config.yaml
n_layer: 10
d_model: 224
n_experts: 16
experts_per_token: 1
d_expert: 320
d_shared_expert: 0
activation: "swiglu"
moe_layers: [0, 1, 2, 3, 4, 5, 6, 7, 8, 9]
router_score: "softmax"
normalize_top_k: false
routed_scale: 5.02
balance_loss: 0.00645
balance_bias: false
init_std_router: 0.00902
lr_router: 0.00113
vocab_size: 32437
norm: "rmsnorm"
norm_eps: 1e-05
tie_embeddings: false
optimizer: "adamw"
lr: 0.00438
beta1: 0.95
beta2: 0.99
grad_clip: 1.0
batch_tokens: 65536
seq_len: 512
train_tokens: 283500000
steps: 4326
dataset: "wikipedia_en"
Below are experts of layer 2 (counted from 0) of a mixture-of-experts language model. Rows are named router (the router's row for the expert), gate (a neuron's input weights, with its number), up (a neuron's input weights, with its number) and show model dimensions 112-223. Each number is 200 + 30 x the weight over its row's rms, rounded and kept within 0 to 999.
Before each expert's rows: a language model's description of what the expert responds to. This comes from a sample of Wikipedia text that the model never trained on.

# expert 10
What it handles: Words with commas. Word-final pieces carrying an attached comma ending a clause, such as Ireland, this, debut, often in sports or biography prose.
router,228,199,178,248,195,191,255,201,171,182,215,249,235,220,172,134,185,235,225,212,173,190,164,267,180,197,253,188,205,161,230,229,218,167,211,243,219,177,224,268,199,168,246,133,207,182,212,231,215,217,209,242,200,181,156,275,257,218,216,171,169,201,165,192,164,226,178,194,233,236,208,224,181,248,187,219,246,219,195,146,191,235,206,207,238,266,203,213,196,193,254,178,135,237,218,232,217,221,168,162,202,162,251,203,190,164,181,189,202,227,268,156
gate0,202,192,252,205,158,237,201,190,234,174,213,211,254,229,208,188,199,203,193,149,213,223,258,193,201,192,199,156,195,225,227,179,185,220,201,223,223,260,228,197,239,178,235,197,261,222,223,247,179,190,232,178,224,245,220,211,206,253,209,204,222,200,233,213,165,206,217,196,207,225,199,230,185,216,232,201,169,194,251,201,240,152,189,160,166,213,229,205,219,247,162,240,141,226,169,152,238,176,237,175,192,227,196,167,195,239,169,191,208,233,246,209
up0,154,208,184,212,258,193,209,220,172,199,199,195,102,209,203,204,163,284,252,190,184,147,174,191,98,153,211,254,160,218,217,191,219,133,175,227,180,166,149,242,182,213,256,272,186,186,178,209,208,172,189,193,204,119,142,165,188,232,219,143,174,220,194,224,218,208,219,213,200,148,168,203,158,228,202,192,187,215,153,257,206,178,186,250,245,225,128,198,237,218,208,219,229,189,207,208,211,201,157,204,189,166,199,199,149,184,159,222,183,217,180,214
gate1,234,225,137,200,196,233,200,140,150,213,207,163,171,158,249,185,200,231,206,198,195,165,217,213,213,205,212,177,201,206,246,207,193,202,204,234,167,210,200,199,186,211,253,221,162,222,221,215,204,155,186,268,237,224,153,221,192,166,214,127,248,258,165,216,228,161,213,234,175,162,219,200,164,206,160,142,180,186,209,202,197,203,200,204,150,236,207,163,178,196,183,168,204,214,236,228,177,229,209,205,195,157,206,164,204,157,189,224,200,248,196,193
up1,244,187,113,255,235,229,169,131,183,217,215,168,220,169,226,172,186,225,204,200,198,189,177,207,254,215,246,227,199,192,180,156,175,243,219,248,207,240,210,235,141,220,249,196,170,167,249,139,222,172,174,233,250,246,210,229,246,226,193,199,219,233,172,183,192,215,124,248,173,190,194,203,168,229,214,173,191,214,216,198,206,235,178,207,156,174,191,221,200,273,235,222,127,251,222,207,162,259,185,155,228,225,253,140,184,166,234,191,151,187,228,187
gate2,207,216,195,225,162,192,279,189,212,152,180,223,177,178,179,203,196,160,234,187,156,232,203,224,238,216,219,196,158,186,196,163,183,190,261,234,143,146,213,243,167,236,190,243,198,172,225,219,204,202,187,217,155,257,210,249,216,227,201,171,202,196,235,188,209,192,211,226,245,262,147,177,205,117,232,236,239,201,209,186,196,246,186,199,191,191,249,191,164,167,187,197,145,199,213,229,208,207,182,181,259,174,226,210,221,160,218,188,157,179,198,202
up2,226,178,227,224,188,164,243,196,249,212,181,293,149,185,225,216,199,197,235,224,206,155,222,232,153,205,178,260,151,297,174,161,177,179,160,217,242,180,205,193,234,221,229,177,189,156,193,189,255,193,216,214,249,166,200,172,203,191,202,222,192,210,179,133,211,205,241,173,237,224,160,186,176,200,231,222,138,174,228,205,218,211,198,240,239,214,208,161,219,252,223,241,178,200,162,174,209,195,183,252,223,220,167,238,241,210,211,186,242,180,279,202
gate3,213,196,221,176,224,166,196,193,228,188,190,206,245,282,220,211,213,203,217,206,199,177,197,116,149,164,170,184,223,185,214,252,230,172,183,196,235,206,198,241,235,161,232,172,240,211,210,198,182,147,226,248,209,195,220,194,226,225,232,188,184,165,191,225,185,225,191,196,233,220,215,201,186,184,208,200,233,224,192,203,246,231,183,194,242,187,231,223,236,199,206,209,198,218,169,214,228,206,212,157,209,161,214,252,246,222,172,226,231,175,263,153
up3,176,190,252,170,207,221,211,228,214,225,210,208,180,131,223,186,189,220,182,194,184,201,266,242,191,249,159,184,186,246,207,132,157,165,224,173,182,240,173,187,195,212,213,185,192,254,162,220,249,193,205,171,207,200,191,125,191,171,215,136,220,222,247,191,140,163,205,180,170,218,194,237,178,229,161,175,149,206,195,175,207,177,180,201,183,224,225,221,153,251,201,194,206,180,185,161,219,131,249,195,171,214,195,158,214,214,158,196,192,198,175,235

# expert 8
What it handles: Headings and field labels. Section headings like ==History==, infobox labels such as Family:, Binomial, Directed by:, and line breaks or closing punctuation ending lines.
router,180,216,238,180,181,205,202,178,218,186,176,180,136,190,180,193,213,216,185,186,167,176,153,233,173,165,220,162,173,194,157,166,194,179,189,211,232,172,190,246,200,198,181,219,209,200,162,225,169,281,207,193,191,150,248,165,222,170,186,187,195,159,171,215,222,237,202,194,160,162,225,227,169,143,177,263,210,202,176,190,234,226,173,237,225,208,179,203,199,214,243,200,211,249,224,177,190,278,233,231,236,170,204,182,218,175,209,238,230,236,184,196
gate0,181,197,257,219,246,233,229,206,231,162,185,199,167,191,174,213,232,205,220,210,139,167,231,231,207,176,221,198,231,183,267,271,247,220,204,213,209,187,240,216,166,136,279,174,192,183,213,214,210,171,188,160,183,224,151,235,136,185,233,207,232,253,203,242,181,170,193,216,203,182,178,170,168,158,187,159,225,210,205,192,222,131,238,172,206,200,149,170,165,225,212,214,197,219,224,177,182,210,208,203,168,121,228,215,152,151,210,231,166,229,255,187
up0,152,201,238,209,222,162,206,193,243,241,213,196,172,219,198,218,219,245,211,216,155,139,195,212,241,199,197,210,219,166,217,246,205,230,262,216,200,156,201,262,177,207,210,199,215,188,215,233,160,155,143,198,189,261,189,205,262,194,192,225,235,206,165,196,148,181,222,176,175,164,231,253,228,215,179,216,145,221,198,132,206,183,212,219,191,151,184,224,239,118,177,205,186,224,232,201,218,225,174,148,175,157,204,268,177,161,191,205,227,229,211,222
gate1,192,185,138,176,210,169,187,216,234,189,230,166,201,171,174,161,229,168,279,174,137,234,156,186,223,183,224,218,203,159,171,173,256,230,169,189,224,171,181,234,229,209,164,162,215,177,232,184,144,207,183,175,207,177,205,166,243,171,192,195,190,229,188,189,253,283,187,169,232,132,229,225,219,204,178,246,215,217,193,223,258,239,236,219,168,201,117,201,221,196,178,235,189,163,186,199,188,234,215,220,200,243,157,127,174,246,162,160,210,194,218,194
up1,197,203,214,249,132,169,192,197,212,192,191,229,231,240,226,237,187,187,207,199,193,199,149,187,233,228,203,232,206,209,216,208,198,228,216,204,192,195,196,196,184,211,199,231,177,241,248,234,200,182,186,225,166,248,174,227,203,181,186,194,178,223,217,233,198,240,288,225,226,96,169,231,203,206,194,177,250,161,171,244,194,156,170,235,215,141,198,168,175,192,169,205,187,137,163,251,191,181,256,166,187,184,236,211,219,187,178,195,206,178,186,218
gate2,230,253,171,252,215,239,205,220,197,158,222,160,162,232,177,250,199,194,245,231,229,149,170,185,190,216,185,188,199,240,212,198,172,236,245,243,174,200,185,188,166,194,175,255,159,190,210,279,206,198,238,193,144,224,226,179,183,166,192,211,173,208,170,189,228,167,221,242,198,176,239,199,154,239,243,179,206,149,234,184,174,205,172,249,209,187,182,237,161,163,213,144,192,215,195,201,127,200,229,200,234,242,205,185,202,210,196,195,243,186,238,224
up2,201,194,214,161,184,219,189,199,177,191,184,207,171,225,164,197,208,256,224,246,191,187,196,208,169,193,182,229,206,272,173,179,156,164,195,223,203,169,154,180,206,236,140,233,166,196,233,230,229,139,139,181,169,231,228,189,207,239,177,141,155,234,165,222,156,179,236,221,180,178,215,192,135,223,219,207,247,135,177,149,187,219,252,196,179,219,212,213,188,110,211,184,178,213,182,178,205,215,238,189,241,189,180,152,222,207,209,246,255,185,213,206
gate3,177,199,216,220,199,145,245,201,231,211,197,179,174,182,223,203,224,200,188,225,199,184,217,248,202,192,213,223,141,201,208,178,185,190,186,228,166,206,237,219,161,186,187,239,212,176,161,252,193,155,184,243,182,148,230,231,172,137,236,269,200,172,225,165,237,224,240,178,172,206,177,219,129,263,223,240,246,165,192,207,243,170,174,235,261,200,192,189,172,171,158,205,252,181,207,177,163,197,237,203,258,155,209,200,193,189,152,230,177,205,256,228
up3,173,164,189,231,203,180,154,203,174,140,204,183,239,244,186,169,211,178,210,178,181,214,210,183,191,239,150,225,195,185,194,202,214,178,201,204,230,191,159,192,199,215,212,173,226,220,167,200,152,224,222,156,189,235,160,237,216,214,186,200,225,217,248,193,217,221,238,216,208,169,217,199,232,190,169,147,180,160,219,236,163,211,214,152,198,198,224,169,188,137,181,157,209,193,188,197,187,186,177,190,202,205,177,221,171,271,218,189,248,209,203,190

# expert 6
What it handles: Line and list starts. Line breaks before section headings, and hyphen bullets opening infobox or list lines such as Kingdom: or Born:.
router,197,192,160,264,220,209,166,208,246,199,192,167,213,226,175,215,144,236,184,236,214,243,174,190,201,200,194,220,190,164,229,192,234,216,228,208,209,220,154,150,159,225,184,236,196,167,244,195,244,189,229,175,197,216,189,205,179,212,257,235,230,197,172,184,208,183,190,273,195,239,195,156,224,158,217,167,164,259,240,230,155,179,162,208,198,181,221,234,212,201,185,173,154,160,150,164,164,154,172,207,244,177,216,152,151,214,185,203,186,175,180,194
gate0,211,216,212,214,220,199,185,180,236,139,195,166,219,173,194,176,257,189,227,187,230,218,189,195,194,239,229,202,213,165,205,187,215,196,207,215,141,171,226,207,240,196,263,255,211,150,150,198,185,200,197,123,192,166,258,238,170,182,237,112,228,196,194,225,229,169,252,219,167,236,207,225,161,227,199,232,172,177,192,142,221,201,192,215,198,235,189,194,233,175,200,233,213,232,203,225,101,158,180,201,160,187,224,232,241,183,199,204,261,219,202,186
up0,209,179,223,180,203,262,156,254,221,261,214,172,188,231,158,219,179,177,164,219,248,170,241,175,191,176,204,204,193,227,196,181,161,215,188,194,207,240,194,149,212,190,258,169,200,194,200,173,211,229,219,213,170,212,156,166,249,197,186,204,223,160,217,210,199,162,184,195,237,214,185,170,208,212,204,207,169,239,140,218,210,128,170,195,171,196,259,256,156,215,181,172,185,220,158,184,205,196,242,194,201,216,227,193,198,232,217,197,167,203,189,211
gate1,155,193,220,192,212,197,186,212,266,184,220,146,184,208,214,223,215,161,199,186,173,191,254,186,156,229,194,225,216,272,262,184,234,161,226,201,219,255,223,213,201,170,246,195,188,187,184,203,168,191,272,199,188,205,242,178,247,251,276,246,111,125,203,213,175,155,227,200,206,214,163,139,176,210,173,199,201,201,195,248,194,200,199,145,168,230,195,215,195,195,108,244,247,230,202,206,204,216,184,266,210,244,129,243,231,210,174,187,227,220,194,156
up1,166,218,194,184,195,172,225,186,264,184,224,131,160,194,215,215,206,175,173,235,228,179,252,177,167,196,199,220,219,246,180,136,222,218,239,158,242,239,181,197,202,203,198,183,215,188,185,174,174,204,296,210,165,189,230,158,253,202,175,266,143,137,194,187,213,171,187,160,229,227,175,180,185,189,181,199,187,210,205,204,190,167,197,177,198,166,210,229,208,204,144,230,203,210,167,153,201,216,160,238,205,245,174,253,246,217,176,204,206,136,154,117
gate2,201,207,176,195,190,247,167,223,230,206,227,166,193,193,212,199,223,210,138,197,182,225,193,174,196,169,213,197,240,202,243,173,277,193,207,136,154,206,134,232,173,206,174,222,178,182,178,237,258,147,217,213,188,168,181,198,232,202,259,224,193,127,193,188,183,215,190,216,222,215,172,174,208,203,153,228,212,223,247,230,177,191,179,187,212,275,214,193,214,203,195,215,171,183,209,218,200,175,194,137,266,221,204,200,161,145,158,176,192,250,206,218
up2,186,222,245,201,226,159,202,192,161,155,142,206,184,199,204,219,217,212,285,240,201,152,213,222,194,230,194,156,145,197,213,240,148,195,174,276,229,189,221,181,231,179,203,179,241,213,212,180,152,223,174,235,223,251,200,191,188,211,190,180,220,251,192,202,185,182,227,188,181,185,227,241,165,194,221,163,182,201,155,188,224,223,217,190,172,163,231,191,187,242,239,158,243,207,213,171,191,190,227,268,136,191,174,225,257,219,218,227,220,201,174,198
gate3,221,234,173,221,186,197,161,208,157,233,223,170,226,215,167,195,239,205,186,169,206,221,185,201,192,249,242,192,200,206,276,212,173,194,221,232,221,248,180,209,156,144,211,230,218,211,200,253,168,206,222,249,183,200,176,220,156,214,211,270,190,189,180,179,216,212,186,248,182,193,185,206,184,233,196,208,182,195,229,242,207,215,176,207,226,222,192,222,181,188,124,171,209,196,192,183,139,197,149,149,193,200,156,244,144,222,199,181,249,227,208,256
up3,165,179,226,154,249,210,254,173,245,146,199,239,196,186,242,215,184,179,211,212,194,174,210,169,154,166,169,188,163,207,194,229,218,168,186,196,147,168,178,165,234,221,203,210,170,209,174,187,218,171,193,163,186,188,182,163,229,210,250,155,172,258,214,245,152,196,197,166,169,158,168,221,218,181,206,143,209,188,192,170,186,232,207,166,175,185,220,222,236,272,260,221,167,179,212,175,239,199,229,253,229,171,266,207,243,165,212,169,182,222,197,170

# expert 15
What it handles: Plot verbs and figures. Plot-summary verbs after character names (gets, got, washed), gendered words like women's and men's, and inner digits of large table figures.
router,182,212,210,204,193,183,233,175,196,178,150,232,171,174,180,181,243,172,202,177,192,172,160,218,191,187,223,215,187,234,141,209,160,216,188,185,197,172,235,272,210,195,209,181,231,217,153,189,177,255,174,197,183,160,225,184,246,216,174,161,184,207,181,241,218,195,176,142,196,187,233,175,255,207,181,215,224,151,195,194,197,217,195,223,245,187,182,181,233,198,247,210,203,243,231,232,193,262,209,209,207,206,214,178,191,155,222,223,203,205,245,191
gate0,138,195,206,198,222,253,147,140,199,241,162,174,200,173,173,177,238,144,245,193,237,175,226,220,180,182,140,206,173,235,216,263,254,229,237,214,191,94,148,186,229,176,152,198,208,219,253,217,187,204,169,237,210,214,245,216,242,155,219,229,196,190,220,227,196,176,163,212,154,198,197,155,170,246,230,179,238,201,234,181,181,194,195,246,214,207,233,141,189,221,203,244,207,218,215,218,204,235,182,221,195,236,242,179,188,159,228,175,180,250,193,222
up0,125,152,240,180,203,205,186,172,222,168,250,188,212,223,211,185,211,164,236,142,239,154,188,224,179,233,97,196,221,201,218,189,191,190,202,221,223,174,174,197,200,237,128,146,229,166,161,236,226,225,200,213,230,189,240,210,240,109,184,201,199,219,231,184,187,227,194,173,134,208,229,170,220,246,242,258,216,187,242,185,191,175,173,231,213,204,214,145,191,172,216,224,215,179,220,229,184,216,198,189,237,210,217,193,214,207,230,177,169,211,230,201
gate1,215,165,178,218,123,220,208,217,206,240,199,222,154,172,228,176,180,183,189,203,227,173,221,178,184,188,199,113,162,191,217,158,199,181,205,207,199,219,216,219,178,181,200,247,216,234,214,222,207,195,144,243,163,195,182,242,207,150,184,175,231,184,193,195,185,207,183,177,195,180,247,157,191,201,196,160,182,258,153,199,192,223,225,195,212,210,132,150,202,175,140,230,267,186,171,169,193,214,167,228,146,164,182,188,220,167,229,201,153,182,186,224
up1,222,221,197,160,148,234,210,181,194,199,191,223,213,212,176,206,136,149,212,189,215,184,164,163,160,177,164,179,172,222,243,197,192,231,189,165,188,170,187,197,214,219,177,193,187,201,199,216,191,229,206,161,201,183,179,163,167,169,218,205,190,235,182,183,185,192,164,233,226,198,216,134,219,150,219,224,194,208,211,182,195,123,197,151,194,198,124,199,164,172,203,277,196,209,183,226,236,213,148,221,190,225,188,189,183,196,158,214,158,188,204,230
gate2,191,220,223,217,177,217,143,213,227,219,201,247,188,122,232,149,198,221,183,270,166,251,156,211,181,203,209,165,221,171,184,272,183,157,184,222,164,176,221,197,193,216,175,206,237,207,129,190,189,170,171,198,242,238,181,139,205,241,207,217,213,221,155,256,230,221,235,159,170,160,195,198,201,223,247,180,196,195,191,239,209,238,242,200,198,198,204,201,180,239,211,192,187,212,190,173,214,180,207,214,192,143,209,218,193,181,177,138,193,202,170,164
up2,143,172,192,192,236,232,152,213,242,235,210,192,160,152,212,168,165,191,193,256,267,186,212,176,210,245,171,131,241,192,186,181,185,195,200,217,169,223,182,175,225,164,174,160,193,249,177,161,186,251,171,230,186,233,169,183,198,223,188,214,153,187,220,211,198,231,256,192,179,176,207,240,162,214,240,144,225,149,255,251,203,173,164,203,246,230,230,227,210,221,220,274,166,251,193,156,224,200,186,240,189,199,280,221,205,209,201,201,161,223,183,214
gate3,152,145,193,234,201,176,202,197,196,175,234,202,170,170,218,182,162,200,138,195,234,223,174,206,222,166,163,240,203,222,230,184,192,149,150,200,118,175,176,256,249,163,266,190,220,178,132,204,226,140,199,159,196,176,214,225,258,182,213,213,209,173,205,190,207,156,224,204,212,192,138,203,198,206,159,207,229,268,180,169,180,188,223,221,211,213,199,194,192,221,172,195,175,291,176,166,183,214,191,233,221,202,232,173,256,212,172,159,155,230,172,242
up3,201,194,216,247,180,143,209,234,181,150,230,248,219,256,207,218,178,176,142,187,269,147,188,240,245,210,217,189,177,202,210,165,160,192,243,209,229,198,218,197,184,203,168,205,201,227,177,156,208,205,156,215,177,210,235,245,228,235,172,137,187,181,167,194,181,246,214,162,187,194,212,171,196,229,174,192,231,208,194,179,207,171,195,198,184,203,159,207,193,188,223,225,145,228,227,234,230,166,171,193,197,186,193,169,211,179,193,205,148,186,250,192

# expert 11
What it handles: List dashes and separators. Line-opening hyphens in bulleted infobox lists (- Born:, - Education:), table pipes, hyphens inside compounds, and connectives of, to, and.
router,230,231,266,145,235,169,261,211,190,167,218,276,180,231,224,179,192,193,221,172,173,191,224,205,228,206,154,181,214,226,188,248,205,163,183,240,136,254,220,238,245,205,183,254,217,237,152,165,165,148,211,205,201,188,218,173,183,204,192,203,191,207,233,218,163,253,213,196,207,209,203,207,185,225,214,199,195,204,192,175,195,239,210,198,172,195,204,184,153,215,170,184,191,278,243,212,239,238,182,187,161,221,179,279,236,242,165,191,208,201,156,227
gate0,189,169,199,216,206,175,158,175,207,193,192,206,250,199,211,233,227,228,172,260,206,224,257,167,198,217,231,201,214,167,210,155,212,210,133,247,128,185,152,225,168,207,224,214,250,195,186,222,152,163,196,146,178,174,217,202,292,173,216,183,218,211,201,171,170,207,180,181,220,208,202,226,150,223,159,231,217,240,201,180,160,192,165,244,232,203,214,144,169,220,243,190,271,182,191,199,155,222,209,166,162,200,188,256,180,264,153,175,227,217,193,206
up0,191,189,215,206,172,212,229,167,198,171,212,239,245,182,144,167,190,249,212,214,161,256,199,224,223,254,214,168,149,161,187,188,217,222,170,161,205,161,178,193,219,231,226,192,178,180,167,221,133,210,152,200,187,205,162,184,206,212,212,155,232,224,211,149,177,196,196,209,225,196,230,236,224,233,207,205,229,246,200,185,169,220,235,193,226,202,251,160,225,191,231,184,189,190,180,277,165,157,168,188,227,222,224,213,177,273,194,183,182,189,196,180
gate1,139,205,205,219,147,200,217,206,206,220,187,204,200,177,213,164,216,212,197,216,154,177,163,244,202,190,231,174,223,223,159,234,237,196,239,194,196,230,206,210,198,170,197,189,179,171,164,191,204,227,173,223,198,149,199,223,217,180,230,208,215,221,200,146,190,196,189,217,223,211,151,237,195,188,181,172,216,178,128,237,209,209,179,191,209,241,198,212,239,177,178,168,165,162,174,195,197,264,229,208,217,182,206,215,184,191,234,261,203,203,225,188
up1,186,187,211,205,168,236,226,249,255,229,217,207,240,183,175,227,225,211,211,239,216,203,197,224,195,153,238,182,205,172,133,185,229,213,275,225,175,246,195,245,207,168,229,178,245,193,146,167,175,238,191,169,168,225,173,261,253,201,132,206,211,185,167,172,180,204,185,204,205,168,203,220,230,192,208,153,226,234,191,166,198,216,174,224,241,219,150,193,179,209,202,165,176,139,155,205,174,220,228,175,198,217,253,212,140,196,175,220,238,179,218,183
gate2,189,164,209,154,211,279,174,182,263,199,215,158,198,182,194,240,186,233,184,203,186,218,188,252,224,217,195,177,247,151,209,196,199,139,200,226,186,203,191,188,222,181,133,215,189,175,201,198,168,169,195,231,207,125,251,264,154,193,249,223,217,207,216,210,186,211,209,230,180,246,213,194,180,226,235,244,168,223,162,197,176,250,190,251,192,189,248,201,213,174,151,202,279,222,216,237,194,230,175,198,231,195,177,189,172,164,183,223,235,227,161,184
up2,224,224,203,225,200,130,194,198,182,188,203,242,180,158,214,141,220,166,221,211,249,167,243,114,208,184,190,216,186,201,190,193,175,233,207,202,193,222,203,238,227,189,238,182,188,268,155,225,208,181,219,217,190,243,173,121,248,183,173,177,145,185,180,206,211,208,247,132,214,144,175,215,213,188,181,161,225,161,232,164,209,187,169,155,227,205,161,193,141,206,231,207,180,191,197,149,247,171,223,169,141,231,204,246,237,234,190,176,179,193,191,196
gate3,216,208,219,145,202,241,166,302,220,176,255,225,207,195,226,206,177,224,206,183,246,186,231,223,163,226,168,227,232,200,226,174,170,157,207,189,241,188,231,151,224,186,214,214,159,171,182,212,226,173,185,200,213,184,175,209,193,198,215,162,191,257,211,180,247,174,214,233,204,199,180,275,128,203,187,216,175,229,181,249,155,202,152,173,210,242,180,235,169,248,188,212,194,204,208,192,202,166,271,140,166,206,140,215,214,178,250,233,200,211,220,186
up3,197,231,163,239,161,139,176,262,223,159,199,196,177,276,158,123,170,153,196,193,164,148,158,212,187,238,223,201,212,183,189,209,191,148,222,188,166,190,222,175,177,239,212,169,251,191,170,193,188,219,148,199,188,225,172,156,192,204,212,152,237,262,239,138,246,180,181,206,215,235,209,206,221,214,178,176,231,225,196,210,145,150,236,206,200,183,213,175,264,192,168,142,183,205,227,203,232,157,189,174,181,189,191,190,218,273,245,202,206,204,208,212

# expert 7
What it handles: Technical content nouns. Content nouns and adjectives in science, economics or specs text, followed by of or to, such as set, test, tumor, competitive, cost.
router,216,162,234,142,180,240,144,250,179,248,236,221,240,140,240,230,223,183,237,194,183,211,284,186,212,175,162,168,250,252,247,178,155,175,171,206,269,232,206,152,192,238,186,172,161,219,196,253,189,187,199,191,206,239,179,175,193,195,219,208,206,215,234,180,227,193,225,159,199,218,154,202,190,220,162,193,173,230,140,193,218,182,227,158,173,249,218,181,163,185,161,237,236,178,164,156,235,184,256,191,196,221,165,250,261,255,211,170,204,244,189,214
gate0,218,245,196,156,185,264,200,154,149,206,174,243,118,186,210,175,177,178,183,191,239,259,269,203,196,200,229,203,221,214,233,163,207,196,203,188,218,195,179,175,233,168,238,209,161,230,203,249,222,203,234,182,216,207,201,204,210,176,221,229,230,223,179,199,179,146,194,190,194,197,205,148,189,157,194,171,211,185,183,223,178,144,199,214,161,206,244,222,197,184,231,213,235,168,219,239,199,187,223,198,161,163,212,182,269,204,197,227,203,238,140,212
up0,288,238,261,158,199,250,195,208,171,233,214,201,155,148,206,198,221,216,213,160,182,263,225,194,198,172,256,161,253,183,185,174,210,217,195,243,246,224,223,140,221,248,231,179,207,164,162,183,263,218,230,150,236,209,222,165,213,149,165,217,206,231,214,155,201,142,204,154,220,205,195,171,193,201,206,163,179,223,190,217,169,163,214,164,159,223,244,226,185,172,195,236,244,200,196,235,211,194,198,206,175,186,166,182,290,220,209,189,225,188,182,190
gate1,242,174,168,219,182,162,237,202,191,195,183,200,250,173,175,205,195,189,176,187,216,221,158,232,154,205,196,248,200,257,187,203,188,151,152,192,167,162,177,208,206,216,199,168,257,176,143,231,224,213,200,153,180,224,165,220,213,142,200,185,208,159,202,179,189,169,248,190,192,204,185,219,235,216,198,173,193,170,202,229,229,217,145,202,215,213,249,154,190,242,226,209,165,250,229,221,186,197,233,227,209,180,183,212,221,184,212,196,226,215,183,173
up1,170,164,180,216,162,228,198,215,180,224,265,167,236,172,209,212,208,174,211,220,204,217,204,175,217,196,201,165,249,239,151,199,182,187,192,224,215,167,228,191,229,247,218,161,196,247,186,159,214,232,195,176,192,224,149,235,178,173,152,179,231,191,208,192,223,232,232,106,192,227,196,237,210,188,183,192,186,192,159,216,230,244,142,154,196,189,215,153,174,175,176,268,194,213,174,238,182,186,218,182,142,188,161,218,216,203,262,236,208,170,200,161
gate2,214,164,184,186,210,202,179,257,247,189,227,242,246,208,238,192,202,164,229,179,224,232,225,184,197,170,156,234,194,179,200,139,194,207,224,196,184,138,199,161,240,207,226,245,167,236,192,226,201,173,154,214,229,209,157,171,202,115,204,188,228,240,199,219,164,196,230,181,166,254,194,233,168,147,187,174,182,234,244,185,203,170,221,236,205,236,172,252,139,147,178,174,206,185,202,246,198,225,194,202,199,195,154,154,231,203,244,218,244,222,182,211
up2,179,223,148,197,206,167,196,145,237,169,185,187,136,202,181,258,242,219,171,244,208,190,210,191,225,186,215,193,197,240,190,249,180,188,224,140,230,227,238,253,189,223,177,188,210,163,199,172,230,185,224,174,182,210,231,234,203,253,207,228,152,124,194,209,194,199,167,202,236,205,211,126,205,250,262,216,240,166,145,229,221,181,196,199,214,184,190,154,216,228,229,217,233,230,198,217,221,194,225,201,189,189,206,275,217,214,165,155,157,155,214,153
gate3,123,184,193,209,222,189,183,214,188,207,178,262,230,193,167,186,210,261,190,193,198,223,212,173,208,168,178,261,198,163,212,207,171,196,188,193,227,207,211,171,233,201,237,222,174,225,269,217,213,198,199,168,170,249,217,235,215,216,209,191,192,253,243,258,217,280,169,223,145,141,213,209,181,178,198,225,148,216,201,182,196,227,237,208,205,162,208,205,217,194,183,205,178,245,161,151,197,199,242,208,168,230,192,204,177,179,201,258,185,215,288,207
up3,189,191,152,207,202,110,226,176,247,173,216,165,220,268,221,166,127,196,198,188,170,192,209,151,210,243,198,229,153,193,181,218,195,172,213,276,221,159,214,275,213,126,238,241,168,233,177,194,140,171,194,186,243,192,172,247,186,224,255,191,223,223,185,256,186,220,231,212,187,224,165,229,228,175,163,223,231,209,197,171,211,235,171,201,237,199,178,201,207,248,191,203,188,212,234,204,189,181,216,219,191,170,232,215,208,208,182,252,177,199,232,168